Experts of a small language model.
Size: 11 layers, width 128, vocabulary 10049, 37.8M parameters.
Below are experts of layer 5 (counted from 0) of a mixture-of-experts language model. Rows are named router (the router's row for the expert), gate (a neuron's input weights, with its number), up (a neuron's input weights, with its number), down (a neuron's output weights, with its number) and show model dimensions 0-127. Each number is 500 + 25 x the weight over its row's rms, rounded and kept within 0 to 999. Numbers have three digits each.
After each expert's rows: a language model's description of what the expert responds to; "gets" lists some tokens that make up at least twice as much of what it gets as of all text. This comes from a sample of Wikipedia text that the model never trained on. Tokens count by the router's weight.

# expert 44
router:479524543484478478498474493509441511491485514522530493522484510512512482472494490494505533503504479489540500500519483489501500495488490467460541491515490526497560508479522473485506526501484517470434501505464453467525492529467488469491487478508475465508502531513479526489553519508443470490488519473457516532480508455494443519462504501504524509522494516497489428506529460511477497464541
gate1:434496533484475501443499456506509509514494455481550488492523497495517508488534498499513535449523534518481454504520511484520525515513521513473484479526535507493523488468510472479529483463491483495479489463508498490457484456486504502488492474526498476554465510509488501470508494475465467538514485529482467482462463498440482478475506484457460524489515480497489477483498513485484486463448
up1:469514521478518479568521521502530518530500515549472526508519471505518474518486488544534456526502480488471506523498535507460485477521492471556485516501533505502509491451506500542531471486495482528499475501538522493472475503517445503497520527495537477523485485515499464473462555460490484470528517514509487491486512515504510515473490479488518459513485475500485475482520550523514522540447
down1:528491502496486477480483584487505507452509508541507524487490503485527462518507518507471489539450527455518486488468492487473480492453455475529491515493473462462526527551511523454514515528486485532516497524503503482522520482479486490516466545493507515482538527515485451478503488546506453486530473510525508507512502481541516484508477493518529464500524528509496483494467497531532469504522
Prepositions and linking verbs. Prepositions and words that introduce companions or contents, e.g. with, by, of, featuring, alongside, including, despite.
gets: " with", " by", " that", " of", " to", " from"

# expert 29
router:505503501475504481491473442510506497487531480494530516522488510481517509481515463492494501520545494488504480519505533530528527493461514509499532537475531506491499538439501507467479482512517479538440485505473538541523475484420463487515524469447490456478542515481507483479505494528470488551493460493515493504466526462515515493505530503507491472487534531492507496483501498521534460486527
gate0:452483497497500516545500516472484467507458515485507491495502454480503550500528492472463519502453495522478484490471481458465466520495481533456491494532485530523508554535524501527483502494481495490479488509508519508502512478518483474495537498503511479469477473522455490475507463514493504473481501397513530484534517485481500560477513506486445532492529461481488522524509486497509492500507
up0:528519507516461504465472509544542496505504570487491492524469515472525484515432523514509516500542515541543495496485503442481512500497509477470480512520489508502531494490461504524478523473502481498502510485515532501483542497483518482465481493475508492474499486503454536515522480523536483498515480469515465493522471514508449472498519455486530485531475490507477527450520490565481547495506
down0:486498494508486467492519518513490482487503484516512471522490488507511489481515486472505513483537511470483509476459528554432478545477497538475500504476487533491483486533467466478494508534513531460557525498509478531506520538504460508492534518510485457530490471535498476513491501462487490509498487477493524476529537498547491476521506484510442468500546517519447532556512508491494527546488
Line breaks and headings. Line breaks, heading markers like = and ==, and opening brackets in infobox lists, article headings and tables, such as Record: 6–2 then newline.
gets: "\n", " (", "\n\n", "==", " =\n\n", ")\n"

# expert 23
router:461496532498512477517465480528478482516523463502490508511475505474502482490527486457486489530497507478527506531517470540468469534472534514524506490521534444453502505445532484495493499515502538505439525512485476510503529528482502491493470479485494482503514573511519541521511531515490508503535469492532558482533497489535472512491517482524492454469504494467513468521492519498519463460476
gate0:464533489494455514505478455497494454496551491519488515516481523531524500471477504484486499493502492521453483512496501497457510464506531500455485464477545496467487531452455481479508475472520491512481498507502494544528485501454470434509483493490498485512473539496482542517515490477489527493494520513509550483501470521481501444460503509540484459472503535501519504440468513525505509488493
up0:505486479498470506490520472485516481492481477533505462462512530501517491487476516542502490524501515492527527486472522473528504497537462533522511497497455531501502542502488496543529511502546425480499447531534481476500511507483507525417487474521486488490525480492494490466508523529529471544471529498523477503480509506524565506462514542513496539478497496527489487520505509545494490515527
down0:496484530504504454555549490515504493509479507483457500517541491505509483474481491486522493491526462549493552465500491500549477516518499500494502470467513468463526544504481473513447499503530508482468514500520511497453508532515471474493494454503513529453502509503542480491540519489486516508508548469503496474537516498464534445506536505473543515487519496459470489471495502500523536484524
D-initial word pieces. Pieces after an initial D or d in names and words (D-ors-et, d-ys-entery, D-ou-glas), plus United before States or Kingdom.
gets: " D", " United", " d", " was", ",", "og"

# expert 43
router:469512474484507504489485490489491481526519464482525514496513493467477491507527507490500497494494482487487480515493488508512487506522523508528568479560498452470496509471508523505469485493517498533497482512425541458537458444428526483531484523474473500500551534519522497520499462515463478497528505484486489519475510484537455488486512462495521505520512513492518480515505510500493473438544
gate0:497553516512474464499492470483465506517519504516506505529502480506505517476511515511494534534508517514499493547520507466534508468498469496523491507526513481487480464479504518507512507527501507490508484479483522504529473505536490512461512532455523519478523519512504504472498515520547490489504469435480520502494486504461536493485539465469558566498494540435526531514419508510514503487542
up0:499491465526482499476507470490485488487519499539505513483483492522504424579519489538528513485450476501517502517505533516459514454493501544490504494532498527509494494532517459464508516503542515498543501489458528502521519486489521507526514459475500529479511474484511516500454494487498583474511530551533514485475487490499489528521503528515491510530456514550487482510512524501489506500504
down0:558500478504474507488500454489498495492468527504491476491479463468536527484477561491487552555492494451516465513520493474501511468486498503483465493524482471478507478514513517522534534527482494532502483514474480525500474547491462528509522482496516512499492458542516513507503522454484523549519487497492483562493511503509507477505512484488479507552476535426530517502466500517519511484499
Year first digits. First three-digit piece of a year like 201, 198, 195 after In, months or birth dates in biographies.
gets: "201", "200", "202", "199", "198", "197"

# expert 60
router:479486551524472470497482528510496491531508503490541480525452482501544491489526518494467474553504498482548483517528498519489536463466508486519533531511525513475514520428521560484483488511493480496501487515481508502482489495488519554494467480511467458507457478496493496499485525520504456506511478449464532488488535501541496499490526479526542489515473481445465491499479481518500491468512
gate1:496485543539502471452468503481510485516452531486469506486485503476473456476506515454539481520444474521473519532495462505474481518538483509488489529469503468475513478465504511491481457500498453546514491513479474499517489539490481500473506481479476489503483497497519519502481563494509487464500505486477517479521505503509453538522503474458501509512469487448498451473497485502501567521523
up1:498495503445520484466529505518494486496503509531499532557520513490551489516514539539515556505493502510488530476495474531522502516499511538525462486494540509501472524465464502489504518505507477486474501476483511464457478503568522480503583501491502497510536496527504478476494496541540496527458489543509530479497537474486529510486531504518531502550500523522495490509480493494513459536496
down1:437498462498478467487502507473497500515503510526483453501432468483513518493544553526518503503511515479502474494531516517543484494504483530513527491467526503517467506446474489522483474465474497525471527496497491503470532504565544501479527515480502512530478511526475500530521475484529523490456484549534499511502497483559504492506510483536511500528490519505515474508513463484485467456532
Mid-word consonant pieces. Short consonant pieces inside or starting words, especially "st" as in milestones and demonstration, plus b, ob, Sp and spaces.
gets: "b", "st", " ", "f", " b", " St"

# expert 61
router:463506521465467513491487498536476528479519500502472482521489464458492494480544468504489511527514512529535469492502502548492521491527503535473511505485558478439490493456518529469521500530498461472484510517494496472562496481522518493476494496459482486492556466468493508501491535491489486538488530475486520529529505492501490499472513497504540470481541530509530469459486503513483465450541
gate1:495491519469494507488496522504521538508481490502468554467493482455469462460515479458495510484546459483481505495500456510480484529495530469480484518471546507487474495515487492516517525545498457456512464485477481478503515487502515495483491494537497489468520491548469461494509521481486488535494541514515483512527478491472516557448543493499527495501480473458502533511454498505459492496558
up1:499511472538498472509510509490529503512515467564486517540507491492491538499504482505468453477484474476496482486493499452489508488502455502539509483457555522509542473471467482460464515491464496507496558502480523513494527461485522532499502550479490500534480437534472446465480487498491496493494508497550525479511533494500504482494489539489514478511529498506519469521523496482511516553483
down1:476518484472473552509507522485517493511506480495460482477448498517468479494520493527511516521466514481522520522511536512471482583477498493551501527501493504477504519456499496499510524494470480540468474471483531532481514503507532459517485447499469506465563504480540517492490509468483501552501513472491503495503513491557511485480460494488489443518520518490541525484488506486536485489478
Table pipes and months. Pipe separators in sports, election and fight-record tables, and month names starting dates like February 24 in table rows.
gets: " |", ";", " January", " March", " August", " May"

# expert 51
router:485498530447475476509500507511510523499518464521541493505471504536509494485483473518476515516531471474530533534476437477478481510493541479501526489517503505496502500485467533478532501520501491502467480491476500490502448513490490517478483511460476504477534511529546497501501504496420475512517554486473535528480491498477504510482491494490517503496556509411474453483522499502522476465516
gate0:483474483485504482516486497490471520485504483499506544533524465514489529484507474478488516461485488523482547488476451454474448510494524455446499469485527505507501517499511460463552464532458507481484482479467496484484510508493506499524492499464457498470528464531509518500525532494473477535515519455473489473477492518454506480470471512462495532446503490470503453495514496470522537486499
up0:507511470483498505471548473507531490523480466491512494486473490486538454481462502516497515514467511520488486492470516517480489472514533460488510508501486490476526476472509469549497457479490565518517491453475457508503499469514477507475515520522502483511532510499520527511492565483486513466540504513492517460511513500486463498485494520484434507491456459485505501511481451583499519504522
down0:470506519485495501486527483517523527532480492534516515493547517479533504483488511494504528513472493524493491534473487538526525477507494504532447497495549465481491458531506457478547470472481464503488510457542508535515497501508495540507500480483510458460530514465552487541472510512453462488481479485513496553480454523449501499493466502488484502497534505517493521524470522461521490466509
Passive participles. Past-participle endings and participles after was, were, been or be, such as nominated, produced, interested, bonded.
gets: "ed", "ing", "ated", " out", "ized", " up"

# expert 33
router:484512520493451465494503515500486463477499470465485489506495505527502520496481487498483491529536517481498525520527523555536537501477517513448521497571555476458479513478464539479460541498515503507479521520486494441493492493505460518452487483453530474532553515512516490510537517481496491500490502451502503537511476458501511542473510517505513493453477505475501501498506471508509484474508
gate1:492523496466461445472471521488473468493512431502504515511480483512491457478452512478496502489540503440487508506500504524496491486469508486447495471539489430478508545513508525492493562507491518521479518520505477496437505486524513523453470495490469495515538520488488480503521515481453459495449492476510501493481471480505473489479505535505537505497482514489507468491483525487508503486525
up1:469520495526504474527497475484517468500484476476532495484501495486515518529484500498469494481495503475528459506460539494473519477515515472498549516496546507515537486508494484527499523481538549456453451514453498531514495527505498445522516475492463555480476509507549506544497459543525480508513471503503448469513516536487514482521512524498481511510488480473508504568476496507510475481515
down1:536529527505453534441533531460506453503498481503487519555502542476526475477533522511515504510532542520529509512498504483495541509490517486528483479487513481501460482500491503525489490518479490549494430511504531475478479520498484498513525457495507514483502519466513472469507468498502469478486535506532524498543564502502456528515468520514519449512483492499454501506503472492496461488506
Letter z pieces. Word pieces with z in foreign surnames and place names, such as Mentzel, Mainz, Katzman, plus table pipe separators.
gets: " |", "z", ";", " Z", " and", " W"

# expert 14
router:494500544494441482505499515487460522494506480520475502531471520532513506475503506494458478508509495508515524496497456493496479511501531483510499463500495490483475479459508489493484520488487470554457462499482485483541469519495486529481489486507457512544532503531535536487506510488452454488490521456444543514539524480483473528471545516480505492488507533460489454460526504544499510489541
gate0:497490541504432489501548491515518529492522490437492497550480530497480529483531495514460488458526512471510470510499501502489511512539533519522538501502508518465479464487487480488475524444450481499480504474507492465526497479506495530475461503483449532525554524510520524479467515521467484512485483485512558473514510470530464500491494492531539486521528504500507473491517467494494527483503
up0:496487493512517505514508561465502490497487498487521501508537529500524513538484510533438472475506481448494518485502470505529493518473469513505499492493506524511539483540512504486539490534522475521543510536467487493492454504487514498510461458495476467479467492495467487519554524480506474466528478532539484523517473492513493479517513493495549501565494526485487511561447497471514500519540
down0:506502471492500460542467502515533540499542481523510499496514454467504511502516497559512478497457527531522532495497500502477497472522522474499496504535505468504492483500527522531510527478488492487479490562530501486482474518537513507449487478459491449480481471466480487530531501500531486491511523435495472520514526517469492493548518509500486489476455522444542462520523484501545511493499
Adjective and adverb endings. Suffixes and descriptive words such as -ly, -ed, -ically, endless, abruptly and very, often after was, is or not.
gets: "ly", "ed", "ing", "able", "ated", " said"

# expert 30
router:435483541509467452484465462518468500498507489490499498538497469485484504487538486511478481539507476502535476534530481540504523485500512510482540499506555473454523522475508515446509504523518515491472477495489492505553508520507480518485448493464496490512511478482509525454505542460462500527477518492491485499513496453530490534490505511507539490482513538488506472461495503510495498438540
gate1:494462514537495544484492487523501469513482497504501523534511476453470555491436476512503455491531534504492448503518532481464510510515514475451496529479474501471485494502505466472491534522456493527446564511527460502535520507495485498488482474488471516520516533480499509500532514459482519486506497508500473559485495517538508492457479481502491473524508490537490482516514453524500508489512
up1:498478503481528476523497466505492524547523477508517530474481504515523523492514516518497489436517446503494521475514491515508506491527468526506499461487496489483507533456533509516484503512494543501517468485484530488445513484464458510466446532527487502518490462504497506526487519532518511466435497513491505497513501482471481460517484529532507542523432483506488553546466515525494476501523
down1:511504499459486537502478538484491478469502500508506460466517434512529479525455504473481561463516484528462503520533499518520478521515501477490493516495472521554483478509509472494505478492511471500500521552458503518522461515529530470475550496500482494505517528517501504489486477485503536532491527536501490473482525537474479458468493489483549497515519524488462478494499507514529508537565
Table cell pipes. Pipe separators between cells in numeric or election tables, plus semicolons between items in result lists such as 1R; 2R.
gets: " |", "|", ";", " /", ":", " —;"

# expert 31
router:457487485468482445521497459517527488523518490502519514502516455532510509480550499454478524534535503486502528517512503508503474442532501520475515466488504526475521554486485509470471450526515500543500466492478493475497479499486485515473449508469451482484561495500533509454509523501482517529481526480529478520497522461481462507479482500488505471552514511497485481509498513532493480463495
gate0:487523517449463442497488485522488490499529459454492531538512470503492468470482498462508514480506478497508506476487502499493524450526519479509476488536524491475508501531502506469535510517520480471512519466523501483486499519472488438465493505512488513529530441473506482475506452538496486548495506469453484523498557465485497514507478479487459486522472552518471509510470513458504503506524
up0:535483516517493547482524460493518495476492460499460490469481496493474534523499468545513510473469479499487461513479464529520523502497512462513524567526493492537467511467544472513511505473516522462482470534499486509504514479539469499514516461501469482469458521503507485520471534470523502466498493509483539564496459536467493480483500469489464526488482499487515478471514515462471481501480
down0:462502525480498458551455500505533493463479537517511493496501477511517488506503568482527513509485524472516481480462492526526517506526512471534502533489498428490480467522495538505468477479496474445474482504503508487532470473538495524499538513504463482534495496481546541516497455510511531527506471513489507485498464540490520493511499488499463507474491492565532473511502479524541500492501
Suffix -an, table pipes. Word-final pieces an and ian in place and people names like Golan, Mayan, Sudan, plus pipes after dashes in stat tables.
gets: "an", "ian", " |", " (", " and", " an"